Weights of a small mixture-of-experts language model, trained from scratch on English Wikipedia: 8 layers, 96 SwiGLU neurons an expert.
Below are experts of layer 4 (counted from 0) of a mixture-of-experts language model. Rows are named router (the router's row for the expert), gate (a neuron's input weights, with its number), up (a neuron's input weights, with its number) and show model dimensions 0-127. Each number is 128 + 32 x the weight over its row's rms, rounded and kept within 0 to 255. Numbers have three digits each.
After each expert's rows: "mostly gets" lists some tokens that are sent to it at least half of the time. This comes from a sample of Wikipedia text that the model never trained on.

# expert 25
router:107122140141082121092089129128136157117140132121134092090137149115101171081082135191176166148191109156097099154175132137191154182110074115118122131159102122170103161150092123139135046143126170119132119085164084109106155189190126188101141172104087189205103080144136093131104139132165085096106120122135156180158112094131092119137083077091175118117156115122115093146161152092099130080161
gate0:157121128148124133150112164225065144141132107138147199138128092126111169208106119052157124109134104115143158081134173185133101168114154179099119095128167210113143110087117142127084112086128124208165080101089128170169143088101099156129129123112107084108144153089147146157122057087171124133152101151139135170121134159134110132087157082147128078117156121114138131096132118095172182094156
up0:156137117140128209091122116182141073179108082125148121158117143064115086134114119114164107161133103128136055133105183140105117095088157089139129164134119141149118148148147093137140126037157151153142117084105083118093126105071182143144168149085135097146201084186070121086085149147100158178102120088159128136101177132103090182064117136129125132134127150060145093155116120149104164113086
gate1:134167106120148141155170160099109160077139134171173128142170097107116150082244119124145090102134135131152095128138157157101095091121087198106119151105123154123090123081125125136150133171117106169098116133144091115123157113105145080095141130082119067117125159110116161133177122203118107095144098103152136122089069163207189141128153084122171111138160142157113119143131035168106174152189
up1:112122098118097113114077103091118151172119141095119112097176096130145125151122167105135123129146149148119038109166116175139117091137134133107146150119136125182172088119159084156124097203099126146150150115148168181130110094108120061111080112156126124175125183139118117106152175163115083149131132169094148010121148115194201163082138139089126151095134110110111114177143043156133151165156
gate2:124122148080165078099164122092133170080136142133153157186163076128115167154147155159060119080162143148107114132170116126146135164177196158211078172180142198114108135161113109195096097166103139107161145131074105116149128128110132148124178141145106089108076183067120099143154091098158195122139094103188106133098118131106145165137170080120135127126183106116149105123123101116126136148172
up2:097184183115124047084115170193147071134115140175129119125139149118141108122119133155091159101137166092083094083107143108104091108132151067141081132105113139144112071195155136178083103157139144161183074129105099088096095117181115117147123150169153155152130082082134135132132171099162137137140182106177120161118070126120108192176162103097120201102187109155140147157124142096145143151098
gate3:131099126072108101145113081175124118154109164123145107111147143109102125159093159103145133105171141093139148143128125178094144143108116185130125130172165098090138150110135077063116104154160099165076194057116152156121133138103161121139039150107157118096148102142060181136078123136069115111179067157182148151146127176134167145117132139161143099122144157134123184157191080188077098078107
up3:121157129117089123141141155140186199144086153102154124089048074128131104123130118106057079104159097131101190099079084128153102155152135133126147109105115154101152123160129164160127163109136127163134114129111075112133121091055102125149203108112110106144117120129159054148141147099129110157076220097085108098055174133155153127103087157145110152102083113144087103133111154119163174189148
gate4:078165114072111109094129133147102099147130175143060155149169127148118136115137105188147139067094121203150089149147168135140127205150141153082149067089161180128158094149122112163135157144129111089191087099113088138148153165118143156154159210153094168140104126120123140207125105125141142076122091118152149123113170164114076138117133119122106088048091135185135115111094161142113076155122
up4:080105116103122119114165133079134093077106088175193194111136112133157106129137160122142129140141097097078109176176207143122105154121112103157107133131116149136156088116116143075133061095115111140176109112094117135146175104182108092185179124104104159162101116143076143128116165101103121151138138190202183108147118077113103164171163094100097159066133078144160074107109129129082112186137
gate5:094118070151193154103113072198146193096100145146152105078138164088104153139169069166181146151079132156128127139061150107124192117126124149182121151129097158125103074123082150142152075078104149083108129153155100060084128155144158058139094144151103170149099123117129120112141204127113084134112096161130148122139169185164121127139104119076198161108146130132139110154116150133108140094120
up5:147137143138163156143120097134161085104070089079123115099108150144052150152077095121179107147143111094162075147151134112169217125156161153177125089164157158089128112077171146189089121051102145130088166098150165143148162157152121095117148165139137187134135131139082138082093135120119110155152067138071156118179121096155143096134122118130183087129096136165161138074136146084139185162141
gate6:139108122101173147136145061163114122153098183167120184072054149139113105097135149124167143074130093077173117093118156082103175083099152180119122138102131116071175078115123131084104191133126121201114095134137126101131129103127134079115147124097139091081102144110104117105104168149149099142165111100178095147102111149183123170167156155190162140143118092113143104155136106169096100229124
up6:188122157080091174111121101136118146092185084138212094170098162094095128181105145090190154108130123177175129094191134156103137066111147145157086152108131157068089142084134094182108156142103122165140111175171085084161082136171101125112115106115120128134074103057124157136144108126162084107132103147125148179165143155111147151114153094124091122188153109159133131113151116163104136167186
gate7:103084159087113185146183100145095181141129113192128106090166130156105147056183096104101097169145140147122078168163193088139156138133121147144044085087112118176140123136064076075121130173133097186105070123167104157114108077157126132127123104151108128123183103112095125109130093078195135114155141154151150154108169130113135133127172126180161135097163159135130104139092142164164114117178
up7:123147131094146185110114154142165090118137109087098092065140148118088123118146149097150132132097120120184141153139114146093136083147111100119096098105108121186130103170101128168117109114073114100113132199177231130102157115156195154143131141087154116149115125116102138061177114089119173149131187225128143107159106144117156076182131165143081161095155121170099105110161074124170123096079
mostly gets: "\n", " |\n", ")\n", "==\n", ".\n", " one"

# expert 15
router:149136140070116127144114104134105143146116134126101179099130105140135123153128169122123116102147105092129138139163183185062119222096075123133092119099121138116144129069140144082125095084209159101139139081182109095122095137106151145102124148061092107170165087087102125092084167128098190148112121076104148073191079129128153135166123131093204155102156110113118155092091155100157079124080
gate0:192157132159152174110132122183101115133160131091161041118163100151132135151128149084069090136071123147147131131086092113062116130110130060089079129127091149142131140181137142116120122175097153106104118095148133103110095155101120136114149168183054139051127099129115120083113141123109062134159127174080143140099077093120185165176166117140110091095163147179146070109124141107110177168115
up0:105155117096151129160109165119060121157173181152113160106160156147170083127114136069105132141160133147162092119135161146156104173072140123190156169081166137081184108161154112160120101119127103125146112096121187124124167123100127141072083144145144120156156056119139109131050140156153149124100114176125126050125096141144134135175174123183139152179104145169084070106116150098216129114161
gate1:147089119098125162164106180110131108105124111110114151135109145124167161079065139109121087129170150129125151113120141068086139152151104057120139179172155134176141197165150095093160135131148038117104148174068119124163157172119127109120135068167097118155101166156104208165132118101122109099134100043088117134102131123119157125092129104112142184035134114155095094094149142120135075155127
up1:175097132101167165149085145155154105119085093102181074157152078119071088144119099097122120177090126144091113175096120124152111116092180077135114127115104116134150109133128114121087206136109163086081090135174184132117162123097135201167113150058117192153160074085140110153118132109083135109112129156108166096124142101071135140157131105179119131140115205110139078119115191137084175153124
gate2:103163094141146166079125177151085090126164106139133111130168081164146143099164117092144121054163161154111177166133119119207156164131091074085103135161133140140078065140123176158143090140110089156118171151109120160101147172159178107125051159104117089111098115114109149221080128186118129173111142076107144147165131117148115152093126126114168152138147103125139128157089095150057135104170
up2:118192141176140142121151156098158101101133138130116148107117188089100131106099066075042166161123066137165140144120157116119136148145112089149086113148134166111104084110088116112113124102125104171107195107139145152111112088102128097137113158138113090189140186170138133109080133195126145177116093153135126132140093123113130076113076128150138155022107027100086168159102126140131110089131
gate3:154131184093125164153135131152082156125142163175155146120123077161127129149105079088089121165204167139105170141147166139123100156123093133164077108092108148128106092078108137144159095116128108154133174081043101108197158110110151102114192143157152102137106095119086130166170098138125094150133106155102120106120132169136163196094211093079105135116145077139165151217128122099138089151140
up3:159172150169095132088116163181147181087101142126230075099121097130087201136115146120136121092105191134144108114137160087124128142113128146098093114158096113146200120117100076151176128143189113095069102092099143118195137140143127155139157117166214145143095093126165114170096134165172107090158161164104121147133127128139141127208141143146078111136087116131134175110129093146134180150137
gate4:099089185100131106203194125100148128121127111157146128115128100043144178093173139148157144155167146190143139127057108162107151133134136083120078174128102097068076152160148157116129129159188146156123083197120088115143140128096140131097186098130132166133154141178047168152116097153111124114170131141125151117130128198105138092070182162108121190093122109137134153154112153137159126151129
up4:107145115067156123127117193174160146092143126124106105148086148123147160118148135124136057159096133150165103093209114126169133124111162153131134101080159165144090111079175136172121087165135117128087149082118169144158116082179117127112114138127059087145119071122070155075051127145137090058148104120101158128057110100187114163110087157087095134128109176100133133174148147175095146109126
gate5:122073097120179156154097090098084099144191125072071151108083129149088089071140119152121167132067164162136109083123128111161154108149137140161113159104119139152137133136100145079116067150142049140076147176132160124169153167096101163138198102131147131140118170116125185188161106032148085121158137138129120155147193140178151115161152144125115105077109155104173088121107114105095128141145
up5:169105153067107157196134099115105118083150144101112168160130155117104075124141096165132149148139181117140089144150146097201086125150147153117149088089063124143104057148112091127120129156134079081150103122170164082107115109104153154135086135104164108150168161085115112102162180156115150179106111151095127111175171167153043163131169170148134155148132160067122135182072124087130175094145
gate6:162147126098184109075169116131099134126160129099125096087169209114092085153177140137122134134160094102131182185161128157174144130168134186104073098153141089128081045100119105120152155123142129128095160151142130122129170159163100108141127132125114133112112170169040132086156079141081118188118120122127160088170083090118110153170120150175162154101122082176170109156148086071085139126103
up6:088118140120134115113168091063149116098155125069124082121162122150093131129161108121140123126086114069150062158165114077142130126149182072074176117147132159142110115096131086206091105121136121124139119149087152095105124122103133098133133127110210129081142195143148130110069178174183156146109120157201129099150187138145180087060164109111110087136139099135113156108162151135058145102101
gate7:111094136120118169135154146106175102150195146160140111078104197177141107077125141095093094105105104123089133095112162107158100099088114124082146128143154150154164182096154141153114102117107119120103115162162155149066128112126094139134187108142048122091145144125165161120148100187133136169158133111122113161121071069100093168171114157075094144154075068134107100170133078026085126133119
up7:180180129080123096099186114081107128115108139142159095166157124085137089137091133151152112163120075097163197147112131101161155141176113103081122104163133185074093051075082102130113108162115134138210179119108091169057169092093131159107080133118146106152164112121113122092178137155153117109172131111127138112185106143151142119132064113118128123150167102164092150115151139119129082196155
mostly gets: " th", " d", " l", " b", " c", " Ch"

# expert 14
router:139117141139078109123126142125166117178123140145095146158195100145115105137184148100172097106109127119067068153122119098152117136123153163095196087135186160084171094135143114091134147138110174191078086124133173114100083106145091087060155189128155133142156143142121132072088166095138166153117079150194162147160095154092105115133116148172070156109183153117164136145083121113098181105082
gate0:121169101123180162136119132163110107142106106120135105121139113184163196129097155085106139155101134166141066135128193145177135123110162121218109135169106165137146131086080120167166129092074150127133113144114045099087156142120153082119205129136141138156093123168100105055173157105103124087163155155084159132134148097154150173132191074146187106117152132144167143127098101120097151133189
up0:172076095092113155166164149129161154135080162184154184115074141071120146139107142135070082080148133112087135150120186167119160115073155117127168140123161148168139143158141093106127125121176083070129127139121156156165125103115094105118144066138169127142147128148096126162060136163151151198076093088175108207109077099080110134113103148080156119104151103108129161137122146127160154079063
gate1:080182187189162135166165109140131091078122107118121122080153155186154143097114140102156167119135108172131156155113112155132122136178133130149112117165066131140130094179159144144077122101177101174123137210127109113150201207151174058133138121130117161154111103181160180136060077119117137062102126154116111149115161152143174148118149157102162150085105128124090133136110137106123066163158
up1:120139158111142116103152153119090145102100203081140087104166119068119177183077107159168185093146127194132170143084142125098101089121110148123116097092108120145080146115093166154107075108084152189121116127110124093049138120114092091170062153130075156156092102164107118153197168180109122156152088155176176137133111141102135174166115096138124106137154128143067142151084118091112098122148
gate2:137078149151093092125178093089140149100148144089168051093133129176169077112118136128157112165122137145182175156110110105116072109084171130138148153069051112127074120171153113161087162106087080162082113131097081133131101093107127125096094179154108115141111084093123142161147106131129123118128082123112146131139159209183158121093100105084129073113098148129166116115157081154183174163168
up2:100159148124139129169128191128138136133159129089145128126104121139156070135142154155181146095134166108085125110124150130134133153104198140182153076080141145136169123167167152191086086126087142121130090173077199099164147153132113189092171132144164168097074116118153136147091107134125176166063125121089103087123192086107152123149058125044108157090155131160120137148128093141173174110160
gate3:117140156136111120219077080163101104116172072190167112104124109190179159152075131144137144100101103097170091098124103195118099133072137114215079097126141128133163112084163141153107118106141188135150170123106153103180093148091102104081167137181161086141156141188120140115108156160082141069129123164149097095123145097095109186121111144097105180118128153114167136151128132146144138098141
up3:089103152170116142115130083093199130130127088115188148105188127156133103135118142102103129116136140100124117110084109145070136157132183136120113131167078096101161087118055109136130064139078145147139112164127110172118185125168149097141120100156192086159171133102101117109095101138107101160107180110141123065155153131187133207085184097157117188114091131100127164158060163123112118179166
gate4:093109089119115135132162104154124170091139111096097140073151114092106134081173159123132147207186099141170116103121081160148107157076126179076186162074132113154143096136104131150114135148096146112148136165118128069203105121146127160116156087173123151117116115120143154107114124133119080136203203125112097128178059128186127137135135120162123148123088096147099163109160181019116119118129
up4:164121124126093098183144109161124106112120135170110110141182095226110149146200129082164139095140119107118122121141136155168106104129132124061114124147114106189126122088145168164133139148096106108136100117132123103098181132092060208118123168061144076097143102131144178106101136150130107115159115112159218120135128101150117187135185104127136088166174131138187102104155162094061088127089
gate5:127085079168112088152133148165165097114175161113134174134161130151179101082141160136075135131119124168147188034135102103184101132121122124157087181103136154158118124138134164141119091179148113081091120164158145087131130141138114106152112118086091077156049140114151057134147162116162110061115165135172130132126094139188126148132116124151099163073125071132160176146075153123181136070112
up5:076106105116124094153131188085127144146166204122119085142185097128093097153086124121117149123134125130114150112190158128103119102167099111120135152100175113166195114094093175170087118160131143077189134040158117116120145137135110134096148140108034143142094148103130145143168181083139125198100188117166131052090144092161140110103106119127104127140155141071102101098164127134114128184148
gate6:092119107102169057133187161150147105185122084156187138090126161142117084178193127097137080134150122101141158081109123095157134071116124127090108161120094118100198145112094121127133131134125143152052124063140136110179110148132113181187095153102104097078132166092104152136108111150165082076102144201135155144136138112092159138119155185093157136144139153127120089149160086075099190109146
up6:116142127138095083129156136171165075123157147097167115158151090122091226132128108155169141079076148088107146157090181107164154148154078094101105097146125173178151092092167091102128127072161158157164184128159121106126132128121155141099095165214173131136165162187095148164112037122148142138142118096126159090081131099130120097095099104125132123126139123118169069132078088104156106153131
gate7:137111150180119111106122123150136105099151107083163072167162161095134112132091115068103170079121089194101163087149122162131121137144124162079181150095093098114130174164106088146158157132130146123122067110177175099149131097104118094178113166142108127143108111134195139103135143167101099195184144151163143149164056109154103062040142141126171130149159109101123153165099074095148079144130
up7:139107145103145151041097120145132181076136104112110140151095133198204110142104122164200090066146145128104051167143184108176150084137113141125081115132127156091141117119155113130134084158116110123102134123143132122138143129144135149114117122108148135048111138168168159147104088108092162108090098100139171164135181072128133168123093045102186129104106126070109111154169122164077127100179
mostly gets: " he", " He", " K", " it", " M", " she"

# expert 26
router:071112151121126159152090086164115144076141153102109176149188138156139134150156162077037111115120154135071142102132169150073150138102137143079158100087129067137087069093135153125155079144086177113165168109177116079081092086166134063154169136123110136146119163145171123179099092156128169148140127147144174117146126144132121136095148162164047147129114136135160109132066184105130103156144
gate0:126172105181166104169160125144088163079175171117095095104092158137161127053165155134174156140137129145132150100123146104071124118103102086078057131107106126126179128130143154167164073146142107143112173132130038142135165179140103107147049158116119117105132145142181158167166109085165155151165093105104174113172109163134153148170129123118096187139165109119094117123095169141133064122182
up0:121118178117093095114128102129152089159109132117138053083126121122077060116127151136157099123100176116178115149104118075074062120136090151143120093134074135191170108133180061122141194084124105067130182154108160085103067102154113150115098143160115135118139138129112108097103147172181119150105166157113061067152149168136129110120100133095145109096157129102135112108157061154169175172108
gate1:139112069123152173130122149100115141102105092111091119169107124103209081158066187149142153108158092163111111168098102098094137076096116170104136125118091129180162121127117099145149104180121100203163107111137129101109149172107113155168123145121176138137167193200089136152133089091115142149199097196051110178092142112159150135135130171138137112130125118178152091143157146071134143076118
up1:136179125100152189108083093169107092133182100070151081118175196139113073113140124088104133167090155103127182180113128169121178125141050144141143184136134120163119082097119092145109092174101168136088125137146105083117143140132129103121135131085077138114037149130084088109195099148099157151158115159108097122097180111104164148137080139170147116160094107155120098128182110134106080151139
gate2:129159145056143214171079147143115108096077184147166207091129120120141117131151120081131144061081127133155128123136174182101132189097131089076117163160151140078065106151166119192145107083143141129127079134118126151144191122165190112109120150122145126163143113119110156132077139130091128138130171139120143132147052091111143138123119127090154148105066157150110175136098123127193132093091
up2:142117180132105099121162085073091119153179131113150119126175094136141105126155144138127141143140111153105068169133145159181180117102106168128057165124113130091171144154123090096115114126146151176138131170160168095138146117159138140105095104135100147120126192131106127097168158072132120079190132063085113208181168146124084123130153163178133075111134148090148101091156049139053095177152
gate3:131160086129141117146099121148116118099173115136211127137123154080113141101164151100132098085167153090087152143183094149120116161107146103126112103142121148119120143108187156152106051135157073098084077142114104222130125118162187118119153104148124173169131099142134117111088119195145110155159075159159137130108052086106083164106068165096101176132129085127136189133193106111098086141105
up3:171125045122113153096142168106079229112159093093104151125162084095157155127112097167160152180109092093145153175113087113127143135141145103119116114108170089154099164158097176187140064141169167130148153157074119102084128162119163145193123155124084137140139084181111156090167097098191163134153072089080124153158102183163100107128151115147152145102118151123123157129123105117106121180122
gate4:116095129088105123078125090159106097125146138146114052117194071109177121096134162167084121196127134161092082092155136142118188147132104108165110092149123147105169110092127102111113172171139145188122105118112161136130132160089119144143083119086130131141139117147115143111164083203115159165100065137137154115143096172111166067078198091128155069154122137141107064121149149095066176155094
up4:210151086106097087179163160169113125073075154117065137151130090126103068125100105077155144144129102092152122132080220117137184157106116154118174175113082154160146076088131111109134137139050168146122147123124088127170178155085115129168060081153151132164076128155160108088134125128111145068084105140077148170101098161113130110151112122182122125123136111115121154155122131087140128126151
gate5:135131113178171085118163100168123059152165083158137081109160091146151163134101159094168143183110095136138090188148104108130086145099112179146087148143140129098149150099140117093122138123156136136129090157163078127116187109167153102129126115113123106062091127115122123117156090174105169039125104178101167154119133159118103164100114176136143063123105117230174123079094138165138140188163
up5:111147125122152161073106114102160093124127091067167147127149102076094136074140118136103057164124046137140172110124101142141115128192059102085081119110164147101132067141117105108137167160168120097127131174155097188116143127138179104103102113142057140135094196154108092154077148127115132171099126064131149101147108104112119122164100172141116140093139155138089125144096115107188110065060
gate6:142103080138139074156172122108134172118153135091121086119146095135127162126155178091144091146125164179073141050127158093150172132140141156144162155152120108122116101089124067133100074072161151094133155095089100137132096071137134104077135133159101154128166153147192107146157105099122103130188095177112065058116077117129127184141117161074092157150136096168178158098129178136111121090069
up6:141155131132139127137181148102165121127100157118132173183136170132122087141152149033156091071127105103081116076074106091155118102156107101103158146157073139140128134103183141095113167097128176110080132159136061132123119164104100137092098114151105111121084190155112142131102143133087176114134186111185116177108169147105145062166153104160197154130151151099096162164121059184144087124129
gate7:131129143133160078152093111179123077088142135090196115136093145082111117106155131089094147141165064160151139100183105152083122105109128135108127108118076113093121125088102086133101145173071175114132117128162139142180123063092151145113104115122086087122124123135154110212151122185120122130128102103166165068130182192151107153131149059182164126100097055096143150121094172141068137103162
up7:079111133136124183098121203118118132168186137136096130182096112143096152101176164097130116109108160138073114158118133122176132113110120094119079108155104156062141102140134174098169087146111088114083132107073174152138088127104149177129167092137156153090129099135117182191072132153102152184158109096138143156084123118081110086169115116081166169151069129100094177106154131066129145091064
mostly gets: " St", " se", " w", " cl", " st", " j"

# expert 4
router:058126123177151081130204105127131128136142097120112117124121105130093134092154098118162069105134117173128179129167105141153142143150196086172157121075083173112067068152149106181151129150137061186104178138100129128130100134124103117166065205163130160126143077172134100152100096111111066147165105121116142083136160078104127211126129144096117145104135122086093160130143091115129102166122
gate0:175082153077157122109138129107127148128088138107098137113087163101200092156089128139124084186169172152117049105158137113096154083103138120178087134110142208164170177173150078130115150148158089080103146147120129153148099099157147141129119100154129109132124090150067149158168139175121106128163056128140066118183081147174181161119079109137160119116169152124123113158155142085099154100079
up0:128108176115122118152118113112130076174148119109124190169117109171054143111108117087154194075114095069103162144153104146148095117166115168122142126147132181137087144092099129083146054143119173122228100112100116147147154161125158112132162124107195114103177186091155161112118163120178138160103186093128164153095136136165150129085203112129111125140086082161138124089119110141137146187142
gate1:132168163162147120137156144183081124123116147131105108154116163168170143138140166143167129187102154098127112105158132147088104159156152149148143135173132194139086084080130106129127189106120147214110071106106138182113076189200119161083123165195099155122152124157094116087085144139136130197080171093078130196102130140135139113118094135168131118147106145147164175127203134132140162143160
up1:118142174113127084193161108128139124164127151151087148169155073126161092060078133096135119086095151117100081105076083078081129132117167111156180112118154161155127131095128111196091126157112146158169144144137130097087092136164117129124105143105118214157172101170136100120148117179143114092085166077160107146121096148178108122107104080074155089174162095127108065091101121110193138167105
gate2:179104160040186128120114099159129131110106131161145127155114110144167116083139119053147090137061134089105106144142148165136170113150145164157109164083134112140139156090055142145149094156093169097135138074176117173167156124143139152085143178113136091161083124080142144167108151104128140106111062157096061093174157154128202159142132118168155114151098159135180128138194113150138142186144
up2:091176117138184114112120096177120189128149120140201081104116110167144125125130100102141089141093175055138145135108165095122111112191121167117116100149094114093173187132121088107143200116123116122144131100142156144140102086187109131162117159148105122182125122111107109143111082123145117154084081120127038177153058112182172126149211133152157144180178073138151136087124104110139113113143
gate3:121129177143169124151146141174149092138181151106182130138191168138156088175140125161080172173146187068124091144129131157147130112095088171171199158154147065104150107104194070141102099112156143177180126123118106106143121136089121108177136138107101122153174149160135109130162138091105181151124136116058139158129138112162085094130167173071176083161110134070092154109134086093108120107141
up3:131132116128092125139119127084141132137123160145081169126115089153140123087170183098176087139169092087104150072109165128112106147118134116093032133092158101157157148147075159126177161147115112166118089122171108136135076168117098126081137139171188148139120131072130133176069109134087079103157088137190129097145090096147174174109144108127126158142101144211201082119169110120176154165114
gate4:159101106092097128093084125071175154145133173147154091098113186109148136099179158124052139133125138105128091123088146157122143174166074107119162095107195186121172179152109174083117088133156115142157148154186096142141120179179150169103099066140110081108160171112119167131192182111150154095164118207120134086151132140157117134105111111125169126125091139172121132157137172110070146153138
up4:092111131152125111129155062151105057149094087156170150092120101148102095168087087143200168148121153134101114135159111168091082112116113168135181148120075137152084118076124128144132141122164154126123135144133178081129068084150121099128104127160124118165093166186076151088120138166096038058091136158108125160164131170109126111113196130119137134106125076105155178165063090129131124142169
gate5:155110164099098133107152134112112095161104130144042128140107125146158050132091142120143154098121175146170069106095184110127088116125159083135101124126150108133079180094101121119136025151113144176114113139168081125098146098119102096154186132090155125108117184127153109114195204079085132152105185096148155132073165140134137130102098136095172138130112074089117093162120080178156134117145
up5:106136182169092086106125134138158147148163093065107089102095155137141116126123102152129109162096160115149136093129203156106069111173113158120097136117126144176091151119119072181136091154112098120133102129104173142085136086093175095188116148130169117105145142130126112072085137123173137158068124132083088144054189074159182117125125184130126169173166108105198149094065090139098113130144
gate6:138141138108106112103134123121104096145146085095153099177155136108099174165103109037163120117136089139087116114091087092162080160136129155146110110148144149140186120068090148113096109202125092140072105159131160135154169120148153147072193155122114063121197096058169117110137129193144111134175126160165169135105133141124208139081125123100104113139120177092141148112119104122096124212119
up6:057160124087136159126102151096147071165079124085128123123181149176182092129154100107129156132123128103159183206145123109099163144100158157111138102111180131125065150187112127166191118104084130136144220078128083133107085188139157122125076071167160149111183117169075115106132139113137134111078158097114069085109104159163110144131141131122127169115155111152133090133077145129112115131096
gate7:101088135153126143098118138127129095169141097156119128143174079135122108160152116123092130096143142155138129111135056104128128056133145131095156098156180133128166118119137150142110108172166109103128104159147127121118083167118094023188055129121101209113114183116131159114158193135098120106135144116121108070094178163107121167084097172149174150061107103165158139169028127133108121132162
up7:110149127104148163142165182163186161102106165098146140114079207166137122143085163153140113152047173127094104184145143137121193186096169153147174177108093133120133132130160091123154159120087126162179130085126130113100127093142135120144153130140119104124144059138107117115048068161151107138117082117086108159113071138151144124191110109129102157095104090112144077161218123100119100143122
mostly gets: " and", " as", "),", " but", " was", " where"

# expert 20
router:175094131150122149143108148149126128163152095060149188169099147168120179172124118091161154170130055083119148106142080149112144123171097182133167117151127113150077146180132138068077097143171167100110112146188164165090150162118111144162103114101104117116116130150121156069144142120152066076145132186104114162062152095187097103198139151118156089168134180090119128162152140154097112149110
gate0:123145147090111158118112140124095147158085140156182078123154120087166148080124087080149147109057113097131084122146109178145091117119098127079116078104177130092172092120096132116173145098058132102143157171188076137162155090141176121091121143135153131112148165072185147098127141192182133122198141167125129106125149135097166097160129108126173104151162107140224096149145161102115179125156
up0:121052181155121130076169089141084104135088144131153129143099116120112184108106112160146170123100083129112070139109099130120175142094113109157145136187100148075103152125133097138165172133117092150116120104170176170087142169096138104093112152105143072160165083122170137065164085179129096126160150178164095115093120100149087146117125096113134156114097118120220141180085210128126076096147
gate1:122136073102174129106118085124142095143136190202145080108137115105095142120093099128133095127177070119170106142107127150087096095116081125175064131150146119076098185102115111111122126080128145101189196187141068153092126038114094073097103143088082144122162108122179105094175096111078146092119172129133104121155136158158122144100142118135157181112112143119086065123099166127121131156132
up1:147151124111180116136165105110160119133095099152093101172104127166121176141083092145150123166127152133109103129133143186194096095207181151103145137139073139137121169034099105095123110114128071102156116106184119149083144129153140105047109102168106117131186078062181097101102160129101137121135085106113079098180171162122140107134126144088153120108138141112125087172182142132162109095075
gate2:089167136097132088132114090105163138162205131116030116161098119121153196136090122083175098101117119178119148167130121139176185144111142123056124103109125182152119133109103107119116130188090169110140184142124120130166108140057144173134141088114116058125137094128080145117098094103109120182128091149137143105068119139150144100190158157129163133187184132137146092150148092173129110082098
up2:175109117193079089106144146142139167104112193184146137111127121140154178124100173122149139167149132156134122185084074119114090090131164135107112158171172068101162073117127138135109191071183069160110156146099114137164137129183079089121143063146142110089169117145068138112162130125141107094154136117121125120091139184124094154085180108094112121152134125109172127109167141086097144216155
gate3:107129190159104125156163083133129088117068157174122072149100104148147199133126138164087145167166120148118086135081092164149121172124145154089180107133111188102067111167108127158129147153149097156113166121082122149217126143144178083132198097137101104153164124124110102152051126084100121145152118141033100103112120120155106122139174131080111122179119131148115152173144143140116167084160
up3:126113161108089149133157128177092135176118128116095088149105125149081140166071168089127107124139136065145148134127151086148061158126097171024113077069084154136131113114090073146096145189097148101074097069179187126115132150129044127111134169097104152056186108089130135135125113066133152097165128151123149156134105111141104162119155155160084092099154134107125106101130147111106125123136
gate4:179151126130169103131131113167108132173150162162092163111115127078126144134184136103106097147112122082108123154177163158139203127122137158088134079116141161134128134065109114146152148186121163135085113114076125171133141120092113098116135182119224140125107152120178168139176146162178093093077108143146138075225128159144139076164159082183181102135101106164113081135107158140086103127154
up4:132102155124121133144110126089126157146104187142113099137135135125097096134118141173140116154140083168104123155108079077139111064153190132135139156119117114195114147151147128124076074095179133137067161111078083119165070050110060088130076102111102144147124137103216154158146169090152109143149105099123123172115155118132090116097111098077131095214149079109130165130164170068138134088126
gate5:158148106119094119137167104101054059179109103122105179074113162113198108152110076124123105142142152166166098058158176152097171173122092148154108082116099160112125063126027101172136060102093098149156166093164132133149118099120158123122126136117203152136161131102176065091124156145173162125169141093139091114142108146145133138136096147123164144070124109157132112143130118121141154157140
up5:147181153174189085158155111135116120131097099137110084116074187174171143156074059173148129129126141119152105132089183112166180146099151160097119139099105123036130144128073097105144164089137150134199133090131120137107190109132175129146129112093111113070150108110102124097137105092139104091194174111066151099116139096105110112081180157104107100085111127135143147123146139194175118100109
gate6:134148137146131108162154102134096176119154100103101102124094070109149110119139048148086081140143131097132159112085095110135182118112100140101147114087142194076111174078079145103130125094169121124141079096196135136100167038190133203117183094111149159150134117139124112159134074164088088136158070083142157125114095121164123185134118165134155139157081175129106147068125116112162156150127
up6:134194108161116048170141114095049074131133162154144136138118137116156147130148108079134115126145097105141157140100165129157179162129113064127185145137083181147111144147061118120119140113137078091100141157142072145102108113141147112132183139155127138100101135198084152145067186127130151184105124117120119199116086097098073109184153134157095103161123147090077127057141090089163132148132
gate7:094101075131134150126113200119140094108133085095080135079098128122129078141150144137106075140138148157151115171120171137068159129101232098114082109118139163113106064166076138136091097090096152086106120106163147190090143115093142137125088172060202143155116120169123120094121116132089104144145133112109101131141119138173146141164107173096156107144145124128150081162121115087103203210134
up7:148134103164133133118166112104109120138088105145109095120165170171170083150135148134110162182145197097191167145149115135101096094144147165132159129086102102123147133024146046074146158126149188149191089172151146124126175076131118153099163094195141117093108101159182100141110124197135102163174153125093165112126167110172098130126105126090105108119128126135141112172172101135162075124109
mostly gets: "ober", "[", "ud", "X", "ob", "att"